Below are experts of layer 8 (counted from 0) of a mixture-of-experts language model. Rows are named router (the router's row for the expert), down (a neuron's output weights, with its number) and show model dimensions 0-255. Each number is 50 + 10 x the weight over its row's rms, rounded and kept within 0 to 99.
Before each expert's rows: "comes before" lists some tokens at least twice as common just after its tokens as in all text. This comes from a sample of Wikipedia text that the model never trained on. Tokens count by the router's weight.

# expert 7
comes before: " the", " a", " his", " an", " their", " her"
router:61 58 44 47 61 25 49 51 49 42 55 42 47 41 48 29 58 56 35 45 55 42 50 49 43 47 19 51 55 50 62 52 45 53 58 64 64 39 38 53 48 51 69 53 45 38 61 42 41 40 34 51 60 53 47 37 54 37 55 33 46 47 56 57 42 54 36 57 46 56 51 51 37 36 56 53 44 59 36 53 48 52 54 46 54 62 49 53 45 51 53 51 59 44 52 59 55 49 58 57 63 53 64 66 51 57 66 70 36 58 37 47 55 58 33 55 51 41 57 49 55 45 60 58 36 45 51 35 52 62 43 40 51 20 46 38 58 46 57 57 34 50 58 46 56 47 45 45 55 53 46 42 52 38 53 48 49 52 56 54 49 60 49 55 69 52 39 64 63 42 57 25 40 35 42 46 36 54 47 41 51 76 52 37 51 57 54 52 56 32 71 45 41 64 58 47 43 63 49 56 60 58 49 59 83 47 70 37 66 58 39 54 52 49 42 57 60 52 71 44 53 56 32 52 50 50 56 32 38 79 46 38 56 38 39 40 52 44 48 34 54 36 46 34 66 45 33 39 52 49 42 73 61 50 63 53
down2:55 59 51 60 41 48 46 42 55 52 46 46 38 44 53 55 58 51 35 61 42 42 23 56 48 59 40 53 41 27 66 61 61 48 58 62 68 47 56 59 38 33 52 36 49 71 67 53 55 53 43 46 37 47 48 43 45 41 68 49 50 51 34 51 43 51 32 52 43 52 59 48 38 44 50 51 30 56 52 39 33 53 41 54 52 57 66 59 50 40 45 24 58 65 45 49 54 53 49 64 48 48 49 50 34 56 44 51 56 57 52 71 62 72 51 43 41 45 62 59 58 45 45 61 56 53 68 52 54 51 45 52 64 37 32 59 50 59 61 44 41 67 77 44 35 39 62 57 43 75 63 43 50 56 50 39 45 43 65 63 53 55 57 48 57 50 32 41 37 51 55 25 43 55 39 56 54 47 55 54 46 49 59 41 69 50 37 54 53 60 54 68 48 58 37 41 53 53 67 55 60 46 71 68 49 57 72 56 44 50 46 52 50 52 58 52 41 50 75 47 52 40 49 37 51 72 52 42 39 50 39 51 45 49 52 64 49 55 36 47 45 40 70 70 34 61 48 42 54 55 70 47 61 48 54 52
down3:58 55 56 45 45 56 48 59 68 50 38 46 39 64 49 59 36 43 27 40 46 44 38 68 48 54 53 57 46 46 43 45 59 47 43 42 31 57 43 37 52 44 49 45 34 43 54 43 62 58 42 51 59 56 50 46 46 56 48 51 53 59 58 38 34 45 46 54 56 52 74 71 44 58 52 54 38 40 40 44 44 56 28 74 35 50 46 65 62 45 45 65 54 57 54 55 61 59 47 33 33 59 68 79 60 50 39 58 55 55 40 43 53 51 32 53 30 52 59 65 23 52 55 57 49 49 35 60 43 45 30 44 62 46 54 38 54 49 39 52 54 43 56 60 45 36 39 44 17 29 55 68 40 57 50 59 39 60 44 50 52 47 48 54 43 53 41 55 44 63 51 57 62 57 44 49 47 68 54 34 45 54 43 50 40 48 48 60 54 48 37 54 50 52 61 53 45 50 62 54 34 58 54 53 49 42 41 36 39 43 50 55 55 44 41 47 18 57 49 55 64 44 55 52 67 45 50 60 52 49 55 40 47 76 28 44 44 33 68 45 63 44 63 50 36 54 38 49 51 38 51 56 33 52 59 52
down4:55 38 80 59 46 46 47 38 48 41 52 56 63 60 44 70 43 41 47 43 49 63 53 67 44 46 64 53 31 35 45 53 53 48 40 57 53 37 63 52 60 34 57 47 61 58 39 59 40 49 55 57 47 37 57 41 40 55 61 56 53 48 55 46 36 34 53 65 61 51 56 58 51 57 53 61 43 64 48 40 45 42 60 54 49 40 42 42 46 48 46 58 32 50 47 52 64 41 49 36 45 31 43 59 48 41 37 53 64 52 70 34 51 21 46 42 53 64 56 60 43 28 60 48 53 45 41 25 44 40 63 60 40 57 49 58 49 52 64 43 57 42 43 60 51 44 49 39 60 33 53 59 46 59 34 61 63 57 47 67 52 52 46 56 46 60 53 45 34 37 53 69 50 29 63 59 43 57 44 43 52 59 67 62 38 43 67 62 64 43 42 52 45 30 45 42 48 37 48 67 40 57 58 31 56 56 34 32 38 61 53 58 41 57 51 64 26 44 29 52 29 57 41 42 51 43 55 47 40 37 48 50 51 58 58 49 38 34 60 40 60 49 51 51 38 57 32 38 52 51 61 51 38 45 53 38
down5:51 51 40 51 57 44 51 42 57 63 41 66 48 42 50 60 45 41 47 51 41 44 63 38 55 65 56 54 62 53 52 61 42 53 62 64 50 53 57 38 44 51 51 39 40 61 64 50 40 52 43 33 47 63 58 56 41 38 34 48 30 54 45 50 41 43 50 42 55 42 49 50 41 55 43 53 69 56 50 58 45 44 43 53 47 53 29 64 54 38 61 36 58 48 47 43 61 56 72 42 56 60 59 44 31 51 59 56 44 66 47 74 44 56 53 18 41 50 44 56 53 38 59 60 38 58 43 34 32 60 41 65 52 45 39 38 49 60 55 47 55 47 67 38 53 53 66 29 31 46 59 50 51 47 43 60 52 52 43 55 64 28 52 45 55 43 58 55 49 38 58 48 44 58 47 57 50 48 63 61 43 55 64 38 67 55 33 41 67 49 46 44 40 68 35 24 45 42 64 59 40 68 42 53 36 64 60 49 54 57 39 60 52 42 54 29 65 28 73 54 54 50 73 35 36 53 56 35 38 55 62 51 49 35 46 44 58 50 52 46 35 51 61 42 60 34 63 57 50 60 48 47 49 37 50 57
down6:43 56 53 53 55 47 38 49 60 56 37 54 66 54 53 49 56 50 46 61 53 40 59 64 40 52 42 52 53 29 73 77 38 63 61 65 53 29 44 57 53 54 42 54 50 57 51 48 55 50 43 46 48 38 37 57 62 61 55 43 54 53 51 70 30 54 45 55 56 53 33 46 40 42 74 51 62 49 52 47 52 45 64 72 53 51 44 57 48 53 44 24 36 62 49 50 62 58 67 44 54 40 47 48 38 65 42 39 53 48 52 39 55 56 46 52 55 40 41 30 38 28 59 65 54 33 57 56 41 61 51 30 60 51 48 50 73 63 40 43 54 56 72 63 58 54 28 58 50 52 51 37 44 53 33 54 58 39 36 49 33 45 41 40 59 42 35 50 48 46 63 41 68 63 47 72 43 60 47 59 51 45 47 51 73 41 64 55 43 54 51 50 43 52 62 41 46 50 47 53 54 51 36 58 55 47 60 55 65 40 49 67 56 29 47 57 45 47 42 38 57 45 49 43 39 51 48 56 53 70 58 59 43 29 49 57 51 55 35 39 52 61 47 45 49 60 49 64 35 66 47 41 72 43 60 44
down7:49 46 81 43 58 46 47 53 45 55 50 55 41 40 51 54 47 49 43 60 60 45 61 49 47 43 36 48 33 50 57 46 48 57 39 59 33 55 46 38 55 55 49 56 37 48 48 36 53 42 54 36 50 68 42 57 62 39 50 43 57 50 66 28 28 45 41 43 65 57 56 69 50 67 31 49 42 29 52 51 49 50 45 51 59 41 48 58 49 47 48 13 54 35 40 48 52 64 54 54 50 36 43 47 47 49 39 43 63 52 37 40 50 38 54 43 62 46 57 57 46 45 55 55 47 67 51 42 64 45 51 45 40 54 56 43 57 35 62 42 40 40 88 56 59 51 56 48 53 44 45 33 58 47 59 49 55 59 61 50 44 51 35 51 69 43 51 37 44 55 53 50 30 57 41 66 55 66 47 37 53 73 56 36 74 36 41 69 29 47 50 51 48 54 34 57 56 61 43 45 47 50 63 49 62 28 41 50 33 44 54 50 43 53 50 49 56 55 52 36 43 40 24 44 44 49 60 50 50 47 41 31 47 49 55 47 53 50 39 50 40 59 54 64 55 57 42 51 43 56 23 64 42 43 65 55
down8:46 35 58 49 42 44 48 56 45 47 29 36 56 40 65 45 43 39 53 50 50 55 62 32 48 53 58 40 55 67 37 40 55 52 31 40 48 46 66 53 43 40 64 74 57 31 43 64 68 51 42 59 43 47 51 69 46 61 57 61 56 30 34 44 40 49 52 65 48 42 41 46 34 49 57 56 21 52 52 62 60 53 56 48 65 45 50 54 38 61 60 45 49 35 56 59 69 68 43 54 55 55 51 48 47 49 68 63 49 45 58 47 45 63 51 46 54 53 53 61 47 49 54 45 48 56 39 42 50 43 51 55 55 27 63 52 22 51 55 49 43 55 49 21 53 58 56 52 41 45 51 46 51 69 53 60 64 54 39 52 60 45 43 53 44 43 56 41 62 64 57 51 59 51 59 36 49 37 58 64 67 53 43 37 34 65 37 51 32 56 46 48 37 42 56 56 48 37 45 58 62 54 63 45 53 59 38 68 46 58 47 46 40 52 49 59 48 40 57 63 59 52 43 63 52 53 32 25 55 41 64 59 57 54 51 56 60 46 73 48 59 37 71 36 42 58 61 54 44 47 28 50 33 48 45 59
down9:26 56 50 45 49 57 48 54 48 41 48 55 56 41 49 22 53 62 44 68 41 46 60 47 49 38 57 63 40 46 61 57 35 36 58 44 37 59 40 54 64 61 50 48 58 63 52 58 27 61 37 52 60 33 54 49 66 70 43 42 39 45 51 55 76 57 69 45 49 71 39 61 46 49 64 49 37 53 48 61 50 36 52 41 38 47 74 31 38 67 50 51 53 47 50 72 49 46 50 60 38 53 52 38 64 71 50 38 54 42 64 54 43 47 29 53 59 49 52 37 40 41 46 53 49 42 42 51 54 39 63 57 61 39 66 58 40 48 63 52 47 54 41 45 41 42 52 55 56 69 38 40 43 52 53 64 39 49 53 61 62 58 51 61 42 33 56 46 73 50 46 34 42 57 42 48 53 66 45 57 46 45 56 72 53 51 58 47 47 36 58 51 56 44 47 45 46 51 43 36 48 53 46 55 52 43 56 35 61 28 50 61 40 53 44 44 40 37 52 46 39 64 65 65 47 63 47 33 42 50 60 40 47 46 51 69 50 51 34 55 31 50 48 40 47 54 33 50 43 71 50 65 41 45 54 35

# expert 3
comes before: " of", " and", " in", " were", " to", " are"
router:62 52 60 59 27 56 49 46 41 48 49 61 59 45 38 50 50 45 37 44 48 51 60 64 55 49 49 52 66 48 49 59 52 51 60 61 56 50 46 44 53 40 59 50 53 52 61 62 32 41 52 60 54 40 43 43 51 51 75 59 43 44 56 51 54 54 46 46 51 49 39 29 56 26 40 53 51 58 38 67 68 50 59 57 53 52 44 72 39 58 47 65 42 37 55 43 66 47 63 25 61 53 49 52 52 56 63 35 55 51 28 48 58 54 52 48 55 66 64 39 54 51 51 48 55 55 18 50 41 50 38 64 49 54 40 44 47 59 44 42 40 55 43 53 60 56 50 41 45 63 57 38 72 50 57 34 44 52 43 60 52 59 50 59 61 55 46 55 40 40 57 71 50 66 74 46 37 37 57 57 42 29 46 48 57 57 44 55 36 37 53 50 56 54 57 43 49 46 53 53 39 48 48 47 57 36 51 47 63 58 36 49 46 42 42 59 43 46 57 27 57 22 42 32 69 52 54 82 52 57 36 58 49 51 62 39 32 48 41 36 62 44 61 64 38 54 42 66 40 54 46 54 62 49 51 22
down2:55 34 21 46 65 31 50 43 57 48 34 44 31 33 48 46 59 52 43 34 45 49 60 61 53 37 52 54 48 61 67 31 50 46 50 43 34 68 45 22 61 61 61 59 51 57 41 23 46 50 41 43 60 45 56 42 42 59 56 51 42 56 59 39 45 58 45 64 59 60 58 50 35 49 43 35 45 61 44 50 57 44 69 44 45 48 52 63 40 61 45 61 53 61 49 45 65 45 45 44 48 52 47 68 41 53 47 55 64 52 48 53 60 58 58 44 48 55 38 43 50 37 49 42 54 41 55 37 59 59 27 38 45 40 52 53 59 50 48 38 45 44 63 37 51 33 32 49 67 61 52 40 45 52 42 70 43 63 48 37 64 38 49 58 48 59 50 55 57 58 32 49 40 48 53 49 59 51 43 46 52 53 37 44 46 64 64 60 42 50 65 63 44 64 44 38 50 58 52 45 70 54 52 67 69 40 61 46 60 34 40 53 57 62 55 44 59 55 52 49 36 50 46 44 54 48 44 52 60 34 62 38 54 43 41 39 49 52 56 55 33 30 67 53 61 51 51 29 69 40 28 66 65 57 58 49
down3:58 49 64 41 61 55 59 53 54 36 60 53 45 67 58 22 29 51 42 62 70 53 62 55 37 55 57 26 42 56 67 51 61 44 51 45 44 51 57 47 44 60 43 33 55 53 51 56 48 68 58 53 45 40 62 55 54 37 54 54 60 46 41 42 60 51 55 49 40 65 44 41 46 58 61 58 42 51 58 60 49 63 40 29 68 43 48 39 76 49 58 49 58 53 52 38 41 25 35 43 25 43 50 50 57 43 45 31 33 52 75 60 32 33 58 51 40 51 45 25 59 59 50 43 56 47 43 53 46 47 33 51 44 46 52 53 58 53 43 54 52 47 41 53 57 50 53 42 48 51 56 51 45 52 55 30 56 40 50 69 71 26 40 43 45 51 52 51 59 44 54 45 56 50 54 73 44 56 51 32 61 41 60 36 46 53 54 54 64 55 20 51 41 63 48 66 46 42 44 64 50 48 50 28 60 54 40 45 64 52 59 59 46 50 39 49 55 50 73 66 30 49 58 50 51 42 49 44 68 52 51 52 35 62 58 59 42 43 45 31 51 57 42 50 55 59 57 45 48 50 61 53 50 48 51 58
down4:30 63 60 31 55 53 44 51 62 56 51 32 61 53 72 31 56 46 39 32 53 34 45 48 54 55 47 53 54 36 57 48 69 46 59 68 47 50 47 47 57 44 49 62 57 52 61 45 62 61 37 65 53 54 53 39 50 63 54 55 56 44 50 46 53 47 51 57 35 60 67 45 58 59 62 65 68 66 50 49 43 49 60 46 58 59 55 37 50 41 65 78 55 53 42 48 36 56 49 60 50 56 51 48 61 47 54 47 40 60 47 43 46 25 63 66 45 53 54 68 41 60 63 57 41 58 50 45 55 38 37 45 31 47 50 62 36 53 54 58 40 54 54 47 54 48 49 40 46 52 49 67 34 45 42 60 47 37 53 32 23 60 51 53 42 57 64 53 56 37 54 60 64 49 51 49 58 58 52 30 57 51 51 46 49 69 60 64 59 47 66 51 37 46 56 41 69 51 39 53 44 42 57 42 73 39 49 40 41 50 77 56 40 44 61 50 50 71 62 46 64 41 26 45 42 41 57 43 54 30 59 74 58 65 56 53 49 50 48 36 55 42 35 52 53 56 48 39 53 55 41 70 47 46 43 54
down5:52 52 56 35 42 61 50 52 47 60 56 64 56 56 31 37 54 49 61 53 49 38 39 24 54 57 36 57 54 61 62 49 50 52 57 58 33 55 42 83 43 53 63 58 56 49 61 49 59 54 56 63 45 47 48 46 55 51 40 67 56 59 58 53 66 64 46 44 56 39 48 54 51 35 46 60 33 63 56 45 59 46 58 59 46 53 43 38 62 53 46 21 48 44 42 63 47 66 59 37 35 51 59 53 45 41 50 30 55 51 42 42 41 49 50 55 43 54 37 50 34 42 40 36 62 51 53 39 52 31 63 48 55 55 54 36 50 40 60 29 68 53 39 39 38 45 48 45 40 72 58 43 60 65 40 31 49 53 65 54 52 63 41 81 53 51 47 49 36 49 46 51 53 32 48 60 31 71 43 44 42 51 37 47 51 38 54 55 46 46 54 57 60 67 52 49 40 40 37 36 42 33 47 53 48 45 65 49 46 50 64 60 41 57 43 55 54 54 44 52 48 62 65 52 65 48 64 68 52 58 50 54 21 52 43 45 50 61 44 38 48 47 65 60 27 58 54 65 58 58 58 57 48 41 37 57
down6:40 29 60 39 55 50 38 38 46 54 53 43 36 65 57 62 55 50 48 37 42 63 54 55 63 53 62 58 43 43 32 39 36 47 52 70 67 38 32 50 55 50 40 43 51 47 48 55 43 45 51 56 65 45 50 32 43 54 42 43 51 68 50 49 65 61 56 54 62 67 51 54 52 58 64 39 50 50 47 58 41 51 60 53 50 46 59 49 45 58 53 22 55 39 49 63 62 49 44 43 54 53 54 50 56 44 66 53 46 48 46 43 36 42 59 58 37 46 74 64 61 40 67 58 52 48 63 47 62 53 60 38 37 23 42 45 47 53 39 48 37 54 53 55 62 62 62 29 46 63 52 56 48 62 59 37 68 50 84 42 58 63 49 44 46 40 34 32 44 37 66 66 53 39 36 44 54 48 61 56 60 43 49 67 37 45 47 42 44 40 48 55 53 45 53 59 61 62 43 51 52 45 68 45 43 70 42 57 52 72 60 41 43 41 69 60 37 51 47 49 37 42 35 59 33 45 51 50 46 47 39 46 47 54 41 47 59 35 45 56 78 52 36 40 36 48 35 50 62 58 42 49 44 55 50 39
down7:61 59 49 53 41 51 36 35 57 47 45 34 40 60 36 48 50 54 45 56 51 58 53 44 54 50 51 52 62 50 47 40 47 43 21 52 47 39 37 44 44 22 69 43 55 60 42 43 49 47 40 47 53 53 69 35 50 72 58 34 65 56 40 62 39 60 49 37 37 38 58 56 52 46 42 56 29 39 49 51 52 55 46 58 22 48 54 68 58 45 43 73 58 71 53 44 43 57 35 47 37 77 54 28 64 57 62 57 44 50 51 49 58 58 47 41 57 56 50 60 48 72 44 63 44 46 31 68 43 58 46 68 36 60 50 42 43 53 52 40 44 58 62 62 45 58 55 53 48 46 52 54 54 46 49 50 43 50 54 62 43 39 71 78 46 65 57 52 50 45 70 43 53 60 50 39 34 55 57 43 49 56 62 65 51 49 70 22 64 49 43 41 39 43 67 39 46 45 54 53 32 47 56 43 52 53 39 50 57 55 50 47 64 64 43 45 45 53 41 62 61 51 59 49 45 58 41 50 29 46 44 51 53 55 55 45 61 43 52 57 47 40 31 49 60 61 40 45 43 53 37 55 55 44 50 60
down8:46 57 51 52 51 74 62 38 61 51 41 64 44 42 57 48 39 53 57 33 44 42 39 43 41 48 66 57 51 49 40 20 49 58 62 42 46 50 38 45 42 44 61 55 57 56 58 42 43 52 47 39 51 59 59 54 49 42 63 33 53 73 45 42 77 52 55 61 53 29 59 49 43 46 52 51 43 47 48 66 55 48 65 44 46 36 29 45 54 40 49 37 56 59 31 51 48 69 71 47 54 69 47 53 54 44 62 61 38 50 59 56 51 51 42 46 45 62 48 40 38 28 39 62 39 54 46 43 61 54 49 50 53 45 27 69 46 58 50 59 50 46 40 50 55 51 38 42 75 56 37 61 50 47 45 59 58 44 46 67 50 58 60 40 58 40 62 49 60 70 42 50 56 32 38 58 33 68 62 52 56 53 59 54 43 42 52 41 53 50 49 57 55 52 43 44 68 52 53 62 56 55 61 49 48 48 52 44 40 46 48 56 55 45 54 64 85 51 49 53 53 62 47 51 19 57 60 41 56 50 58 57 54 55 39 44 77 48 55 62 44 49 60 32 63 48 57 56 73 48 43 36 47 37 41 43
down9:75 54 66 49 44 48 25 71 62 65 40 73 63 71 60 54 48 58 53 60 55 66 43 77 55 61 55 54 46 50 44 46 64 47 48 66 45 67 45 41 58 47 46 50 57 48 57 50 48 57 49 58 53 35 40 32 53 53 51 47 40 67 52 52 41 72 48 48 61 52 31 41 36 35 63 50 46 47 35 58 45 60 38 49 52 56 64 63 50 55 62 45 52 60 38 40 29 67 60 50 54 44 56 57 43 45 67 46 52 61 54 50 50 40 52 51 51 52 36 59 58 51 53 54 48 53 43 37 32 59 49 43 50 48 48 46 43 51 54 59 54 56 53 67 59 24 57 45 37 70 49 45 55 52 40 36 51 54 53 43 52 52 43 51 68 64 61 39 38 48 52 66 29 70 71 41 39 55 49 56 51 50 25 45 53 58 48 44 70 55 60 40 44 43 42 36 54 55 39 58 55 39 33 45 48 51 54 46 66 50 50 58 48 55 35 47 44 52 53 29 54 40 53 49 31 37 52 75 53 57 60 60 55 53 43 47 51 46 54 56 42 38 50 55 52 49 48 54 30 57 53 33 58 72 40 36

# expert 10
comes before: "\n", " ", " The", " —", " 0", " 1"
router:48 47 46 52 56 68 47 35 61 51 53 57 42 42 71 52 62 32 50 47 54 34 62 41 61 37 57 64 42 48 59 53 55 55 48 37 38 38 71 66 53 60 42 34 56 63 21 43 37 57 39 50 58 43 51 50 46 64 41 47 43 53 49 63 44 33 54 40 41 50 44 50 54 62 43 34 49 41 59 42 47 59 53 66 54 51 66 39 69 48 58 34 56 49 44 54 32 55 50 64 50 62 48 74 46 38 44 54 53 59 59 64 59 62 58 51 62 55 52 61 52 49 45 44 59 60 58 44 38 68 57 41 51 59 61 54 45 46 46 48 68 53 45 59 44 58 61 49 34 57 56 58 51 56 60 43 63 71 55 55 42 36 55 38 40 49 55 37 48 53 63 24 52 47 55 57 52 45 63 57 46 36 48 59 44 47 61 42 51 51 70 58 56 42 56 57 53 51 51 50 32 39 49 67 28 42 54 25 55 49 40 40 55 60 42 47 57 51 44 61 59 16 53 60 42 64 54 48 59 49 53 51 52 54 88 58 56 48 42 58 43 61 55 41 57 47 67 58 54 53 71 44 50 56 53 67
down7:52 55 48 58 49 50 48 42 43 45 59 53 53 40 41 58 48 43 40 55 57 32 49 47 58 50 33 64 34 34 41 59 41 40 48 42 51 41 47 51 45 49 56 48 43 39 55 58 59 57 75 42 58 51 46 41 70 53 30 45 50 55 52 62 34 57 55 37 32 53 50 53 56 39 42 51 54 57 47 46 37 54 32 47 54 36 55 50 50 53 52 97 43 57 55 55 52 41 53 56 53 53 49 47 55 43 44 62 66 47 47 46 43 41 38 74 60 48 40 42 59 64 46 65 48 52 74 41 51 45 50 47 36 65 30 51 56 35 43 41 63 42 61 54 44 59 41 46 77 68 45 54 67 48 47 42 16 44 45 59 63 52 53 59 41 51 58 48 47 43 57 46 52 60 53 52 47 53 38 38 51 55 49 46 50 55 42 52 54 29 22 54 46 49 52 70 43 49 48 47 53 51 64 50 37 36 41 34 32 39 55 52 42 34 59 46 22 45 44 46 38 45 53 67 53 46 47 44 34 51 37 48 56 57 52 64 35 58 42 47 60 59 41 53 63 43 50 49 52 43 65 32 55 62 62 65
down8:51 64 46 43 27 49 49 26 50 44 48 31 57 65 35 42 59 38 60 44 34 58 51 73 42 49 36 55 47 56 46 53 54 36 53 39 45 47 53 43 55 57 28 54 52 49 48 36 57 61 57 46 53 61 54 51 60 56 68 62 43 55 54 47 47 40 47 57 32 32 40 48 48 57 60 47 57 55 49 52 36 60 43 59 58 55 50 41 38 48 36 29 41 38 53 41 57 28 48 58 61 50 46 63 39 62 43 38 33 44 47 36 53 43 45 55 46 29 62 64 46 42 51 39 50 67 43 40 54 43 49 50 38 48 42 56 52 52 69 53 71 39 44 52 67 54 59 51 41 50 55 39 52 45 49 26 33 46 42 43 53 67 65 41 42 58 46 56 62 42 52 38 54 35 52 54 63 48 65 43 49 49 38 41 56 51 56 49 29 51 45 57 52 66 58 68 35 73 47 38 42 59 51 60 40 51 54 34 39 45 41 40 51 50 67 49 62 36 37 38 32 49 39 56 53 56 60 61 45 57 24 75 55 41 65 41 52 46 51 48 56 47 43 48 40 63 58 25 50 50 47 47 64 62 43 57
down9:55 49 44 30 52 43 52 48 46 58 40 66 33 46 37 54 42 59 35 50 68 63 53 39 55 63 43 48 39 40 39 71 39 28 61 60 50 52 53 47 47 58 48 29 65 58 54 54 65 45 34 52 44 53 51 55 52 53 49 48 61 51 57 42 24 51 48 45 51 62 62 72 38 63 56 42 59 55 45 52 56 64 50 46 60 36 54 35 55 50 63 39 41 33 31 50 44 55 55 37 58 49 36 58 49 47 65 34 59 42 68 46 53 40 47 37 49 58 41 41 34 43 53 57 47 18 53 57 49 41 47 34 42 53 63 49 67 56 51 53 63 59 40 54 57 44 43 37 50 36 51 41 50 38 44 52 40 43 39 45 58 42 60 37 54 50 55 59 68 68 42 40 50 49 38 63 32 48 40 43 59 56 41 47 59 49 45 42 52 36 58 45 44 48 57 38 50 64 29 46 56 60 63 60 49 39 39 30 49 35 61 60 36 58 48 63 52 49 58 45 43 54 28 46 48 33 63 37 61 50 52 56 36 50 44 27 50 46 47 61 46 41 34 61 38 46 23 46 48 52 55 46 50 69 48 61
down10:50 62 53 53 47 61 60 54 35 44 51 46 55 63 37 44 50 49 26 51 35 48 40 58 49 44 57 51 41 52 63 49 66 34 50 41 56 54 40 63 29 57 64 38 58 63 54 59 66 42 55 50 67 61 52 38 47 62 40 54 64 49 58 31 29 63 58 56 58 43 47 54 45 46 52 50 32 37 69 47 52 55 47 49 60 43 38 62 64 40 39 99 68 38 59 37 42 44 62 43 46 45 54 61 51 61 50 46 56 63 66 47 52 48 24 51 57 44 67 55 57 54 45 34 62 55 65 41 50 72 64 52 58 60 50 37 49 60 53 44 44 44 83 64 53 53 47 52 46 57 48 54 55 46 53 60 47 62 46 56 57 52 43 48 50 52 69 45 63 44 49 48 46 49 36 64 38 55 66 33 47 42 54 44 49 51 51 51 40 54 55 41 44 41 50 65 57 54 60 33 54 41 62 37 47 54 56 39 35 55 62 54 54 56 34 49 38 45 43 41 52 38 45 46 51 44 53 59 39 40 54 69 52 40 45 71 38 52 44 57 35 70 44 41 44 51 55 45 54 61 47 40 46 49 48 56
down11:46 53 45 51 46 46 48 46 55 46 44 52 42 50 50 53 52 53 56 46 56 46 64 55 51 51 43 55 44 55 38 54 47 60 53 59 44 41 38 54 50 55 48 58 55 37 53 43 55 59 48 48 47 51 47 49 60 48 51 49 46 54 40 47 65 47 50 40 56 42 46 53 43 58 37 51 52 51 52 49 58 53 49 48 59 55 55 56 45 49 54 00 42 43 54 51 53 57 46 49 62 49 47 55 43 51 59 43 51 43 38 43 46 47 48 54 49 53 48 53 52 47 52 29 56 50 29 64 54 57 51 50 41 47 53 65 55 46 44 47 48 63 27 48 50 49 54 46 42 79 49 46 51 47 51 60 69 47 57 49 49 49 51 55 56 46 54 48 52 54 56 43 50 51 62 48 50 53 50 49 52 54 40 42 49 52 61 61 53 42 51 47 48 57 54 48 50 51 50 41 51 54 57 53 42 47 58 51 50 50 53 46 48 50 46 57 52 57 38 47 48 46 54 58 48 48 45 50 41 42 50 57 43 58 46 33 44 42 95 41 64 50 59 59 63 48 21 47 51 43 36 51 49 49 53 53
down12:59 63 49 45 62 43 40 44 69 50 34 35 50 52 48 40 41 50 41 35 50 65 42 38 52 64 61 58 36 44 39 45 56 63 55 51 46 67 50 45 43 66 53 56 58 52 44 52 43 41 62 44 34 45 36 61 60 65 50 42 61 55 42 51 44 41 42 42 46 35 59 46 54 62 60 42 49 40 41 36 60 63 76 49 35 47 16 46 54 51 62 16 54 57 50 58 48 56 49 53 42 55 57 53 46 53 52 75 35 47 45 47 50 34 44 45 33 47 44 50 55 50 61 71 31 39 62 68 44 42 44 47 52 42 39 45 34 45 44 43 44 51 25 49 35 40 34 47 45 54 54 28 51 42 51 51 44 53 48 50 59 59 44 50 75 50 42 55 54 54 55 40 67 44 56 49 41 58 47 62 57 40 50 45 53 30 50 55 47 41 47 53 62 56 48 48 40 58 49 55 43 52 66 39 53 57 65 42 34 53 37 50 49 60 63 44 49 47 44 60 49 26 57 37 71 53 64 47 57 50 33 29 42 48 57 33 60 53 59 32 42 35 39 52 41 44 38 59 60 48 59 67 39 50 48 46
down13:45 53 40 59 50 40 49 48 45 35 37 52 62 47 44 63 59 33 40 73 45 55 62 44 45 57 58 43 55 38 54 35 33 32 54 44 41 65 51 40 38 38 52 40 70 58 50 36 42 44 40 42 54 53 67 50 44 58 48 45 41 44 44 45 67 64 47 33 66 31 41 59 50 54 57 48 34 43 44 53 63 53 65 56 61 62 40 57 39 52 37 66 57 63 45 43 46 48 52 48 48 41 42 56 45 52 47 55 51 28 53 71 50 50 60 36 55 50 48 60 60 42 45 49 41 66 40 56 47 53 70 48 44 45 50 56 41 51 47 44 48 38 69 44 47 41 61 47 52 72 51 65 64 53 61 48 65 31 55 50 53 51 47 53 42 50 36 55 48 48 33 36 49 47 47 44 45 61 49 66 50 32 21 53 62 55 54 53 57 48 49 40 47 41 47 41 40 50 56 34 38 46 42 70 62 60 20 60 64 58 32 45 69 51 53 52 57 57 42 38 41 53 70 37 63 54 41 70 48 43 55 53 50 41 58 51 46 48 44 58 48 35 50 48 50 33 62 43 63 31 40 58 49 68 71 65
down14:52 54 53 60 65 50 48 34 55 38 35 41 43 46 59 58 33 50 54 40 43 58 57 58 55 32 55 45 67 58 50 51 46 49 45 46 49 45 50 38 40 51 50 43 41 44 44 47 53 55 55 70 46 61 40 51 48 46 57 54 41 50 62 65 16 47 47 49 62 43 60 64 54 46 54 55 69 65 45 59 54 36 43 67 51 61 51 63 65 51 36 94 48 50 59 55 58 69 58 55 44 53 53 50 38 48 50 58 44 61 54 52 47 45 42 51 63 37 49 58 63 44 32 36 52 57 51 48 51 63 54 55 66 55 52 20 65 44 56 49 49 51 82 60 68 52 52 59 42 12 51 46 52 50 49 48 59 45 52 51 39 47 49 56 50 41 57 44 50 41 42 67 60 60 62 49 46 55 39 48 46 51 44 58 54 29 52 58 43 46 47 45 44 40 50 48 36 56 60 72 54 52 53 41 25 56 51 43 63 56 34 45 52 47 55 62 34 48 60 34 61 37 69 43 45 43 55 37 43 54 61 42 42 52 50 63 39 42 25 53 61 62 49 45 45 58 44 49 61 44 60 43 49 37 57 57